From a checkpoint of a small mixture-of-experts model trained on Wikipedia: 7209 steps.
Below are experts of layer 2 (counted from 0) of a mixture-of-experts language model. Rows are named router (the router's row for the expert), gate (a neuron's input weights, with its number), up (a neuron's input weights, with its number), down (a neuron's output weights, with its number) and show model dimensions 0-255. Each number is 200 + 40 x the weight over its row's rms, rounded and kept within 0 to 999.
After each expert's rows: "comes before" lists some tokens at least twice as common just after its tokens as in all text; "mostly gets" lists some tokens that are sent to it at least half of the time. This comes from a sample of Wikipedia text that the model never trained on. Tokens count by the router's weight.

# expert 59
router,198,180,202,198,140,173,261,212,210,286,178,210,241,239,235,199,219,192,215,141,247,190,183,164,200,218,168,188,118,190,179,280,223,198,201,126,281,189,213,172,274,189,180,227,272,260,184,217,153,183,231,196,183,159,244,213,234,251,203,258,202,180,155,189,200,147,200,207,175,191,233,268,259,245,175,186,161,209,245,255,185,258,172,212,213,166,233,194,205,218,242,238,254,235,133,271,141,158,152,110,185,226,207,241,281,147,142,97,131,162,181,149,253,223,210,169,195,181,238,160,220,197,238,149,217,186,210,271,222,132,209,189,209,239,198,137,199,146,166,159,132,171,243,239,245,203,252,208,148,176,167,259,173,157,104,259,216,179,141,238,194,188,223,229,236,188,173,195,189,199,253,147,109,223,243,190,232,269,193,223,181,159,225,117,181,112,199,218,188,222,139,241,206,111,174,137,175,179,217,217,177,142,187,167,184,271,112,155,144,230,165,197,219,242,117,187,226,131,172,251,195,146,233,231,210,174,165,217,209,246,202,134,202,248,216,183,231,247,234,181,252,190,180,191,202,168,222,197,160,179,161,146,187,208,247,222
gate0,177,201,193,168,225,210,253,258,169,151,180,243,257,152,197,253,166,213,213,267,169,71,168,294,238,198,249,167,160,265,138,139,253,150,168,141,150,172,186,236,185,226,154,269,213,219,209,210,188,239,192,158,162,248,151,127,183,211,223,150,262,219,297,250,223,232,208,166,250,120,157,155,202,210,196,228,184,212,191,222,257,146,253,124,214,211,232,179,214,211,314,200,179,159,208,189,262,213,166,173,176,131,193,160,165,235,174,227,144,279,183,156,164,208,156,218,195,186,207,217,151,267,277,179,234,167,203,190,193,216,189,246,158,150,224,171,167,204,169,145,249,218,208,131,229,244,181,198,173,198,231,146,146,242,165,149,160,163,218,170,218,253,150,150,196,256,213,175,251,198,218,161,190,164,170,236,239,225,223,251,185,142,215,169,218,210,176,124,183,207,182,203,225,178,206,222,128,263,201,173,184,301,234,269,118,143,209,154,286,221,206,200,222,222,208,197,199,251,161,214,213,184,179,145,174,224,200,276,214,243,178,282,188,251,214,169,209,144,267,194,182,172,199,261,214,221,169,160,264,219,151,202,199,233,182,191
up0,250,187,191,203,134,248,250,256,186,142,263,199,229,172,137,345,228,153,226,223,201,150,217,260,171,224,195,238,193,180,190,202,266,144,182,215,190,238,216,249,202,175,165,207,212,184,167,216,179,163,196,200,170,220,212,226,165,232,240,171,162,211,217,172,236,153,187,188,199,225,210,136,210,167,252,206,204,98,169,164,121,229,218,230,203,182,153,331,159,186,210,256,190,100,182,212,208,211,255,214,190,179,206,186,204,129,271,174,206,183,191,121,240,181,236,186,146,269,266,193,203,203,158,187,215,202,207,226,207,230,199,201,228,215,135,207,256,217,258,182,203,180,173,119,175,212,140,158,242,276,176,169,150,188,172,231,251,223,189,124,213,194,244,229,231,229,290,177,193,302,229,201,226,197,274,268,221,179,152,168,209,190,159,98,245,200,165,159,202,158,224,234,271,258,193,168,216,191,164,199,277,262,229,206,199,190,217,206,198,137,232,266,222,167,171,215,224,257,171,224,159,205,164,247,141,148,256,256,153,216,188,173,231,306,259,152,224,237,233,194,228,206,190,132,222,125,195,225,221,227,161,191,203,186,225,150
down0,269,168,170,168,203,183,184,168,164,201,189,129,235,280,170,267,137,143,109,214,243,148,210,198,177,171,199,200,217,218,144,213,203,194,210,170,128,142,185,196,187,235,202,183,206,182,189,232,309,159,190,225,214,243,224,265,197,219,195,205,217,263,293,208,222,116,227,229,150,222,104,162,200,225,222,234,241,179,231,105,173,174,131,222,189,232,240,190,186,149,171,227,176,156,195,168,195,248,237,244,206,213,311,222,187,245,207,193,164,192,169,171,229,231,172,268,198,237,214,131,168,232,229,203,253,222,195,260,184,224,194,154,247,166,188,194,150,208,189,189,191,124,206,191,171,228,155,100,199,274,232,152,175,140,290,194,237,184,208,258,205,231,255,230,230,207,144,198,267,195,202,176,239,200,200,202,227,165,192,207,186,218,212,159,240,243,227,240,220,167,171,250,313,223,185,224,189,204,153,207,297,210,244,204,205,191,164,191,175,128,233,235,235,214,185,152,277,222,159,185,158,216,143,180,242,201,231,292,230,270,260,134,192,228,185,208,199,241,204,139,182,146,83,180,200,127,175,175,240,230,241,249,155,196,184,185
comes before: " 19", " ", "---|---|---|---|", " Party", " 1", " 2"
mostly gets: "|", "*", " G", " 19", " J", "="

# expert 123
router,205,152,224,249,202,134,209,196,218,254,163,244,234,205,198,242,152,245,193,179,193,215,165,220,176,207,290,227,205,242,202,240,249,210,206,104,262,104,173,227,184,207,256,199,266,218,236,103,157,228,217,130,184,196,227,213,234,269,151,199,208,188,225,184,158,242,168,246,260,200,271,192,177,258,170,179,162,240,215,240,212,171,150,153,243,154,158,151,157,227,227,178,143,259,194,247,111,151,176,143,196,240,207,272,156,198,179,264,118,283,183,192,244,153,217,169,259,144,184,225,254,97,237,276,216,216,196,205,183,216,177,142,199,194,144,128,135,183,225,155,188,237,232,220,206,232,217,226,194,207,196,266,238,172,171,227,239,221,259,209,181,185,267,205,215,216,220,157,203,230,189,223,211,166,167,237,161,250,172,233,233,176,217,153,191,164,241,209,124,227,159,185,215,225,122,156,232,160,227,238,208,238,156,210,180,185,124,151,202,230,231,219,251,198,166,140,178,161,158,220,153,180,167,258,144,260,140,240,190,212,230,262,230,135,189,275,223,257,160,140,247,194,258,175,157,224,149,184,135,185,195,229,215,177,268,221
gate0,201,246,183,231,160,264,193,221,178,151,247,227,155,236,219,257,260,174,199,134,217,248,212,101,134,190,180,207,243,137,213,166,203,154,202,257,192,190,252,188,180,132,209,177,163,223,247,182,62,109,270,182,144,202,166,172,225,189,189,188,230,177,188,151,191,271,169,228,246,149,209,150,210,194,222,212,215,209,143,207,182,171,156,188,183,262,231,263,165,241,240,246,245,254,219,168,159,222,284,220,184,189,137,184,208,201,196,219,174,173,211,181,172,214,210,165,179,189,204,183,197,144,237,215,245,176,217,229,195,154,160,182,259,191,179,253,258,186,94,223,178,179,240,258,218,189,163,174,194,90,235,189,142,234,236,287,238,180,160,144,284,191,255,205,134,171,204,257,234,183,249,214,185,224,115,193,195,152,223,209,173,233,211,230,191,211,211,229,131,241,145,138,155,205,226,165,217,190,188,170,130,125,235,191,151,217,163,150,236,184,229,206,254,172,181,257,220,141,189,203,147,200,166,277,178,228,202,171,252,195,211,210,184,165,170,143,209,199,216,262,284,217,189,131,184,220,168,179,163,193,147,134,196,210,214,71
up0,274,229,225,191,221,110,144,165,244,204,147,219,165,190,236,164,201,187,172,153,167,292,207,182,267,226,212,125,173,199,154,225,160,131,177,218,216,188,265,202,155,211,217,167,200,236,199,276,211,207,212,194,175,266,179,166,261,139,234,231,161,263,192,211,187,192,179,201,217,216,164,235,240,220,269,118,234,193,208,175,209,219,189,151,158,208,179,260,283,239,220,141,256,180,183,156,168,189,226,157,182,227,176,169,213,261,146,159,185,188,257,316,205,263,180,238,249,242,219,178,173,173,150,230,194,150,203,288,216,174,162,164,182,198,133,204,220,172,199,176,164,214,248,291,111,161,170,196,250,166,161,164,193,229,254,227,237,256,211,177,156,203,179,227,217,209,212,137,190,225,134,185,166,209,190,209,145,190,234,156,165,129,262,255,185,237,287,165,232,223,226,182,154,214,275,236,172,169,260,179,115,248,175,214,183,216,198,244,233,155,195,221,184,192,248,143,160,240,223,244,225,158,165,188,188,205,164,178,125,224,207,274,229,175,232,303,180,169,156,160,215,247,217,194,137,144,232,221,210,179,152,230,220,276,227,110
down0,177,250,215,211,163,124,154,276,225,165,217,191,240,128,211,250,181,239,136,153,222,222,195,127,244,148,242,167,181,227,185,177,252,208,318,221,154,193,215,149,151,190,175,182,225,211,178,212,166,224,149,200,173,245,236,171,155,208,177,227,116,254,213,209,233,266,216,202,262,142,183,114,201,213,188,199,225,169,258,207,246,184,203,236,134,211,170,229,193,208,185,258,222,184,228,171,214,170,145,238,203,143,183,242,228,220,127,231,183,199,184,161,149,188,152,192,280,201,171,271,252,198,210,119,218,183,199,86,153,203,132,260,174,228,233,235,206,184,225,196,252,279,208,199,207,207,176,171,205,182,199,206,133,143,217,166,245,165,235,147,169,192,164,220,167,283,182,236,209,209,260,244,218,263,186,228,161,194,168,146,91,192,163,169,181,177,161,244,231,263,191,220,183,179,244,211,197,176,192,241,196,181,187,181,203,137,261,240,124,211,226,242,173,128,180,173,236,175,198,154,199,253,142,192,277,170,151,236,267,172,218,248,205,181,137,237,214,270,231,220,170,231,186,106,120,253,211,207,281,157,178,228,238,219,250,154
comes before: " the", " be", " ", " a", " re", "ward"
mostly gets: " to", " To", " into", " would", " w", " new"

# expert 93
router,204,191,213,270,214,242,193,233,183,268,115,203,182,250,162,157,267,216,244,147,260,156,145,181,272,194,161,186,227,232,148,227,215,257,203,163,237,158,214,234,275,252,196,222,206,198,184,274,209,243,198,222,244,253,138,204,257,158,212,244,193,154,162,173,200,255,236,186,207,182,189,178,210,157,216,273,220,186,262,170,132,162,220,212,220,221,189,157,222,223,195,235,258,120,238,180,136,140,192,242,233,169,256,185,252,235,286,278,140,204,203,221,218,163,123,193,233,115,163,266,130,233,260,231,225,165,152,180,251,229,182,187,159,259,258,199,193,175,234,175,298,255,209,234,215,170,218,135,218,192,259,182,190,211,138,203,254,231,179,188,206,178,239,207,225,188,243,201,172,244,241,199,196,187,161,238,215,176,200,252,285,145,234,191,175,139,237,147,193,194,196,227,172,310,153,226,116,167,164,194,234,192,199,156,217,244,181,241,181,209,190,261,229,202,181,150,213,142,199,139,230,185,168,156,175,244,111,162,220,270,220,256,220,144,224,216,191,218,140,191,223,207,220,145,194,217,111,223,167,184,236,214,122,225,177,138
gate0,230,161,230,201,251,198,252,240,172,247,245,177,182,156,259,216,214,180,189,130,192,254,238,159,133,185,216,198,174,199,254,207,180,138,272,237,257,154,222,180,217,253,191,199,278,218,205,204,220,187,275,176,249,207,195,274,123,194,194,206,219,175,250,248,166,198,224,245,187,201,193,234,189,240,204,214,270,189,180,168,147,192,140,178,218,189,160,202,260,186,139,224,209,166,259,121,307,210,218,214,256,186,237,157,198,224,119,266,201,176,159,168,231,150,175,275,273,213,291,176,232,223,208,173,247,239,163,148,221,129,173,209,213,268,209,219,175,180,267,199,248,200,259,186,148,163,262,234,252,161,150,231,176,216,237,197,138,193,207,149,234,193,212,244,226,146,202,115,143,162,289,206,275,178,210,221,160,202,257,211,187,114,151,222,197,193,209,178,210,172,145,171,200,224,227,261,248,235,208,130,153,181,225,168,187,170,189,187,254,231,240,168,157,239,186,198,230,215,200,259,248,220,157,168,292,177,185,243,165,224,144,235,195,203,140,135,109,136,163,194,114,190,214,183,213,218,274,260,160,193,236,203,174,208,168,166
up0,167,175,314,186,126,194,205,239,220,217,185,189,246,289,168,165,213,187,170,200,236,248,263,236,227,258,200,260,211,196,135,183,229,151,117,241,171,225,148,215,208,232,213,163,144,191,148,196,211,206,200,239,284,248,213,196,159,241,211,214,161,186,158,274,138,204,260,210,256,190,147,140,126,170,199,217,157,218,192,160,145,199,206,217,120,220,210,201,150,203,290,212,175,267,186,170,228,218,169,257,149,220,194,203,218,208,192,219,236,161,222,182,225,259,180,129,235,171,207,153,254,152,205,156,221,147,117,191,163,138,239,212,193,244,188,201,216,203,230,151,264,99,175,247,160,180,261,262,178,195,184,175,199,167,250,186,205,142,191,163,217,211,226,212,155,191,234,179,205,261,167,177,212,250,250,177,193,165,217,224,184,193,178,240,264,175,228,112,212,168,218,221,233,134,181,252,184,206,142,177,221,186,189,226,217,156,213,138,185,231,193,280,177,158,178,186,147,259,241,129,111,169,211,128,167,239,222,183,220,255,225,177,129,227,260,147,160,172,186,281,231,158,177,293,248,179,199,239,174,242,166,137,159,248,214,260
down0,210,135,220,219,231,144,218,191,209,183,261,132,221,227,94,178,203,244,227,248,263,262,282,197,177,188,187,175,178,257,206,215,133,193,228,246,220,220,222,141,190,196,244,186,168,218,158,179,222,194,155,223,234,178,169,209,204,271,185,241,161,260,261,173,194,195,179,203,237,242,175,181,220,141,161,174,217,243,204,127,252,149,197,215,189,240,157,160,238,186,141,161,207,215,146,181,228,284,264,234,236,170,208,213,246,178,223,152,211,118,142,154,198,96,175,185,227,136,204,237,228,162,263,197,181,214,191,158,154,234,251,230,153,221,148,221,188,206,144,231,232,249,172,165,170,262,276,174,95,213,231,142,188,221,189,213,181,235,230,269,224,221,129,189,206,157,181,224,265,254,269,223,163,202,202,221,144,211,186,216,129,221,159,195,216,159,188,206,199,236,150,228,218,203,233,251,190,188,146,181,208,187,246,171,226,175,156,194,97,200,197,195,206,165,200,186,242,88,189,138,193,174,265,172,233,215,159,225,209,218,186,218,218,295,315,110,173,239,177,207,227,219,272,259,129,161,224,166,200,219,204,190,110,179,225,224
comes before: "\n", " ", " 0", " 1", " 2", " 3"
mostly gets: "---|---|---|---|", " |", ";", " (19"

# expert 115
router,207,156,244,208,213,152,234,237,261,195,240,181,159,239,230,155,208,243,178,258,300,155,141,212,116,229,238,267,224,114,245,164,234,244,201,187,138,147,152,218,169,267,173,156,212,245,239,183,185,235,182,150,159,219,237,229,165,161,208,200,177,280,239,186,249,242,231,156,168,182,278,226,171,248,219,144,166,192,227,180,196,248,178,179,206,146,118,270,151,245,170,188,140,201,235,182,233,159,163,206,228,192,172,278,179,173,218,152,231,200,215,249,184,229,181,176,256,184,192,271,254,154,168,180,154,177,147,207,231,166,194,169,202,174,187,122,129,214,182,232,178,223,265,123,194,179,204,163,176,159,191,164,186,190,229,254,189,165,260,213,235,206,190,192,204,180,254,228,246,270,272,248,214,193,169,231,335,235,159,209,247,170,130,241,226,200,240,176,151,227,142,163,251,201,225,149,271,168,176,195,196,200,151,164,204,186,236,240,159,173,223,197,284,166,212,177,211,167,177,259,213,166,154,259,235,259,135,221,265,200,245,215,227,220,130,222,183,269,232,192,274,219,223,234,169,207,178,174,138,194,192,191,150,236,289,196
gate0,212,255,224,206,190,186,203,110,219,159,211,204,216,94,213,247,211,164,205,195,225,146,165,195,180,145,208,155,181,193,141,190,175,109,172,106,210,234,278,187,195,188,165,218,228,276,267,205,182,150,248,204,188,277,243,153,144,251,233,191,177,212,177,106,223,256,246,156,243,224,105,236,256,245,169,155,207,224,186,266,177,256,214,202,166,200,193,247,232,159,204,229,262,146,223,189,127,120,229,192,176,208,209,201,176,217,246,207,194,206,251,163,266,163,256,92,114,222,179,228,138,180,161,196,109,211,212,183,175,213,177,172,168,182,181,211,228,211,163,180,196,102,195,174,213,201,190,160,193,142,200,184,149,202,202,149,221,187,210,222,227,283,200,214,165,138,144,190,199,163,196,233,256,170,60,156,211,201,179,255,190,206,205,228,243,193,117,298,214,218,197,178,257,185,152,168,214,250,188,202,124,245,224,187,202,207,199,187,252,181,211,200,224,172,198,204,118,153,205,239,211,181,271,232,236,199,203,176,204,185,229,135,158,164,162,229,169,143,173,163,183,247,181,226,241,224,194,264,212,196,226,251,208,181,127,251
up0,226,245,217,187,168,238,255,186,218,218,172,176,99,210,225,166,166,191,154,262,225,182,218,256,149,219,217,246,264,150,222,169,147,141,105,214,186,243,170,178,205,154,193,137,126,202,169,250,276,234,215,180,134,190,258,155,195,176,146,193,219,192,159,239,172,175,154,191,163,183,230,169,202,265,277,135,227,272,188,207,179,235,213,228,244,165,245,128,254,211,196,151,147,168,183,193,254,141,228,182,218,239,193,227,196,217,211,201,250,233,147,189,294,200,229,243,191,189,180,239,270,223,241,253,193,177,229,288,222,258,287,280,166,230,194,203,177,137,220,135,210,182,216,153,176,162,215,260,178,287,190,209,136,185,157,167,208,197,177,237,239,191,152,209,229,214,169,261,195,141,181,263,123,212,225,196,181,225,190,144,242,171,215,235,119,172,150,88,179,189,178,194,225,151,242,192,259,170,217,105,220,166,221,188,190,201,172,172,191,170,124,185,176,270,161,201,228,152,164,115,223,150,156,185,201,155,182,199,184,167,205,216,167,208,172,256,223,275,237,266,229,221,195,242,174,229,199,239,253,258,215,141,187,187,192,167
down0,243,171,241,193,264,212,192,213,235,151,200,188,184,165,192,173,232,152,150,158,173,249,247,215,110,133,211,111,146,188,195,154,197,229,205,188,241,230,196,226,194,136,201,172,233,223,188,194,196,216,129,172,203,219,243,190,112,216,217,308,249,225,203,257,184,211,183,211,203,219,229,223,170,242,216,142,240,140,147,254,295,160,255,211,183,213,204,258,156,150,170,174,220,203,203,191,207,163,251,239,167,208,180,241,266,227,166,215,196,215,222,214,190,134,226,148,159,173,197,193,162,196,177,153,159,198,157,254,216,164,150,114,163,193,216,307,288,248,160,199,202,150,234,206,186,236,236,168,215,228,203,173,164,196,222,298,188,233,241,163,231,264,170,210,180,163,237,166,229,202,258,175,233,200,236,203,221,148,178,171,194,153,221,212,262,251,173,233,210,122,211,248,206,273,209,118,182,207,231,249,280,184,194,179,189,155,237,176,222,112,172,161,185,175,225,190,216,139,143,208,160,192,240,254,151,82,259,115,220,199,167,243,125,241,160,256,195,263,180,271,204,162,198,214,189,189,140,204,199,173,176,145,245,292,217,222
comes before: " the", " be", " ", "ed", "ing", " have"
mostly gets: " to", "ight", " not", "pp", " To", " would"

# expert 35
router,160,210,261,235,239,139,255,232,262,201,211,228,264,254,196,172,241,146,197,142,179,274,137,171,251,191,258,226,109,217,151,159,182,254,220,171,171,126,217,178,295,233,157,248,221,229,127,235,175,189,172,209,240,167,177,224,222,201,193,208,230,145,153,260,222,185,253,212,248,150,203,244,246,242,160,262,159,216,252,168,217,180,170,201,234,147,210,241,210,204,222,268,104,138,204,245,156,173,250,206,204,175,177,186,168,170,148,272,263,190,142,180,217,160,169,165,150,246,209,225,167,159,179,200,216,197,230,207,182,203,139,220,159,250,179,163,174,144,191,129,197,222,165,177,234,217,195,171,205,226,140,208,193,244,233,195,274,120,257,198,190,156,267,202,167,265,217,240,161,146,190,169,212,186,268,150,215,247,227,233,209,135,176,118,183,257,127,259,242,151,229,226,253,207,191,241,233,151,196,230,231,205,160,177,180,264,243,223,185,222,143,170,212,189,158,186,217,126,138,159,213,143,188,251,128,208,226,155,159,220,242,211,165,161,198,253,141,248,255,222,236,182,248,194,185,258,257,140,187,179,144,248,231,232,151,180
gate0,243,252,156,236,242,269,110,192,230,235,212,157,221,194,158,177,308,255,258,172,258,153,248,169,176,146,232,139,210,184,216,231,182,202,246,189,161,210,262,252,232,232,204,115,243,201,282,211,224,220,199,175,221,174,167,270,181,236,196,255,230,224,229,229,119,207,171,227,206,286,194,250,225,234,200,165,204,214,133,223,227,222,230,160,168,183,214,191,177,210,171,213,200,178,251,212,174,205,190,205,234,217,174,160,236,213,221,149,232,230,179,229,188,206,213,168,198,170,251,219,134,141,202,213,240,178,130,215,167,235,164,227,238,223,189,179,208,235,233,220,186,213,180,202,220,304,177,204,154,217,195,229,169,244,124,239,257,104,185,186,201,234,228,123,133,145,209,203,236,120,115,220,174,176,228,233,192,144,212,190,156,233,238,85,209,262,195,175,224,219,185,177,235,224,196,157,220,214,153,175,239,222,248,151,206,271,195,235,168,226,177,139,169,226,165,222,218,193,134,107,222,301,243,206,156,121,173,255,215,148,181,201,211,189,198,112,225,208,163,132,186,267,249,189,218,204,195,100,227,207,257,153,199,128,182,139
up0,171,214,218,242,192,185,204,168,236,217,171,188,205,83,186,219,205,218,202,156,183,205,198,260,250,109,84,203,190,165,197,193,169,247,203,218,182,182,284,216,254,178,208,132,271,180,201,222,206,156,196,157,140,236,162,186,196,229,228,228,206,201,206,230,254,166,167,235,263,235,218,249,256,178,226,267,159,276,135,195,236,206,214,167,165,118,232,193,224,220,249,115,159,229,258,157,213,161,143,200,196,181,212,178,172,235,202,209,210,183,173,169,220,239,243,161,266,185,275,266,261,181,217,163,200,261,163,157,151,180,198,211,218,200,246,203,219,220,232,225,286,229,222,186,185,232,211,216,147,222,189,258,215,156,135,286,288,162,160,254,270,268,204,150,200,189,144,220,185,146,171,163,165,203,230,116,204,210,203,158,182,235,261,110,135,137,249,217,189,207,178,178,162,236,139,192,251,264,214,230,222,173,168,226,208,223,209,231,219,208,171,183,214,243,190,287,126,235,187,169,193,285,185,215,276,157,189,243,200,236,197,219,130,160,274,212,285,159,166,286,209,184,248,220,185,211,225,175,211,186,150,224,177,256,230,200
down0,190,149,224,225,263,159,236,168,238,145,140,127,285,203,253,218,179,179,210,190,152,150,246,190,206,197,234,191,192,177,197,230,198,234,184,166,141,182,221,98,209,171,208,174,208,180,159,178,252,194,178,196,172,169,141,168,235,111,167,226,115,186,192,287,217,189,166,207,226,159,209,221,274,180,153,208,153,195,229,167,200,186,245,183,238,206,209,226,225,193,107,208,162,253,241,246,228,184,173,235,218,232,224,177,216,204,193,268,171,226,140,164,232,129,184,226,182,192,265,214,235,233,230,142,156,257,193,213,242,162,222,183,250,216,159,217,221,197,158,236,215,201,193,254,294,231,209,160,213,289,184,207,216,157,213,204,239,157,156,242,56,144,179,202,274,221,266,183,204,210,220,200,199,192,233,105,227,161,194,194,153,197,187,125,195,189,231,300,158,100,200,197,226,249,147,172,111,207,281,232,245,234,140,211,206,229,271,223,262,240,237,242,182,255,182,202,180,185,138,208,192,232,227,232,194,301,210,191,177,212,240,204,167,227,207,248,186,208,149,228,241,245,212,260,221,215,120,219,231,209,135,188,184,190,152,137
comes before: "\n", " 1", " 19", " C", " S", " 2"
mostly gets: ":", "→", " ==", "‍", " /", "Ž"

# expert 66
router,263,181,264,129,166,143,223,267,211,213,149,228,271,228,230,154,194,171,244,138,242,242,233,181,91,162,195,224,201,245,134,185,205,217,119,192,224,181,223,214,276,254,149,149,206,241,127,237,219,267,211,168,260,266,268,206,184,267,290,254,175,181,161,227,219,195,192,216,217,199,192,231,242,230,236,203,234,258,241,186,185,215,258,195,191,168,165,269,210,175,188,174,132,166,174,242,212,228,244,285,137,236,166,212,198,149,186,121,228,199,239,154,169,203,181,245,227,221,171,242,162,206,215,204,136,188,246,236,198,132,184,166,236,156,164,208,152,173,222,168,216,209,237,197,197,144,245,232,166,207,156,222,170,240,256,209,227,172,245,179,143,157,260,202,228,230,190,232,132,138,192,218,199,170,204,168,170,215,198,136,235,119,226,127,125,305,128,270,230,154,228,209,220,150,184,197,231,197,185,199,200,230,265,160,207,258,204,229,175,214,179,239,195,270,191,203,207,142,155,221,230,103,246,234,114,219,210,193,159,241,172,173,176,258,111,207,174,220,207,204,180,189,246,220,221,198,178,188,193,184,235,214,158,218,284,149
gate0,216,235,248,205,267,150,94,152,216,237,171,258,151,210,139,267,142,225,151,207,162,191,250,240,203,214,218,202,280,238,184,333,136,150,184,197,241,231,217,188,179,235,132,202,204,185,243,208,157,136,206,247,211,224,206,237,236,183,277,171,209,177,225,244,120,108,153,193,159,225,205,181,227,212,231,179,241,276,168,111,187,226,222,249,214,223,189,166,193,277,232,200,189,231,191,168,164,126,139,239,191,163,216,160,247,208,186,140,136,244,269,181,138,204,249,149,240,211,233,272,245,193,199,192,265,220,182,147,217,203,174,264,180,199,185,154,204,186,268,216,160,173,276,174,175,187,226,190,214,159,169,224,161,229,273,191,184,269,247,171,226,229,206,194,176,257,196,165,180,182,219,202,237,181,183,181,271,184,160,213,234,184,222,133,233,221,237,233,237,231,201,245,278,184,214,278,91,236,270,181,202,192,203,230,249,216,181,234,164,223,176,158,207,295,239,246,169,145,143,207,215,159,228,228,263,166,185,226,170,208,193,310,181,222,179,205,186,216,237,154,131,215,251,246,209,168,180,190,200,230,210,195,224,194,225,219
up0,206,234,103,179,270,205,189,230,263,181,266,204,149,217,123,234,173,162,186,185,184,256,162,225,121,236,278,184,183,187,178,212,134,166,166,228,236,221,200,199,228,252,134,165,207,118,224,204,209,208,159,271,241,211,183,241,260,188,175,175,234,198,222,291,191,206,211,212,244,152,144,250,212,148,218,197,152,262,199,155,192,228,233,320,164,220,248,212,218,214,198,152,63,242,133,129,176,162,147,230,200,207,221,170,227,169,203,154,189,172,213,218,195,198,299,199,168,212,153,184,195,172,192,198,222,218,217,179,220,172,192,247,190,168,177,154,192,150,231,173,205,133,285,225,178,155,192,238,219,208,181,175,182,155,207,206,159,233,180,230,226,170,151,196,166,220,178,174,148,124,196,198,198,261,183,192,266,246,253,239,167,250,273,224,176,216,190,299,232,221,250,250,196,128,251,199,131,204,261,285,176,151,149,241,166,247,135,243,218,219,199,209,189,232,249,194,135,233,109,181,210,250,172,173,196,190,201,233,194,197,201,240,205,221,177,168,145,201,191,240,152,243,200,130,153,172,189,175,145,257,180,208,210,176,186,306
down0,298,176,159,189,275,247,211,212,192,220,126,192,261,114,235,219,155,187,186,172,263,247,222,134,196,224,228,247,197,159,219,143,213,176,185,217,222,219,240,160,261,186,199,192,202,269,190,156,144,171,179,262,241,236,236,107,198,199,207,206,191,304,196,251,249,278,248,220,174,235,147,176,217,251,204,245,170,194,191,182,197,203,138,221,178,232,243,295,183,174,176,120,275,192,164,178,210,202,218,141,204,189,167,165,222,213,150,185,202,172,166,213,247,216,188,191,210,290,197,234,190,232,132,186,260,120,152,102,202,235,159,245,215,210,222,200,187,223,213,244,128,182,168,240,104,207,169,207,201,201,289,197,299,232,149,180,249,127,203,177,252,158,187,141,136,177,200,170,213,172,167,203,194,217,214,234,186,141,225,248,150,180,250,211,262,157,209,187,206,168,205,190,200,195,116,217,167,176,174,226,206,262,216,238,198,146,170,205,211,204,265,203,207,193,122,224,130,140,220,246,200,256,298,186,251,236,174,149,224,255,293,233,171,151,239,200,234,190,249,171,211,194,238,183,192,206,231,227,182,179,179,174,225,210,157,136
comes before: ":", " ", " (", "^{2}", " of", " U"
mostly gets: " Location", " Center", " Republic", " city", " district", " government"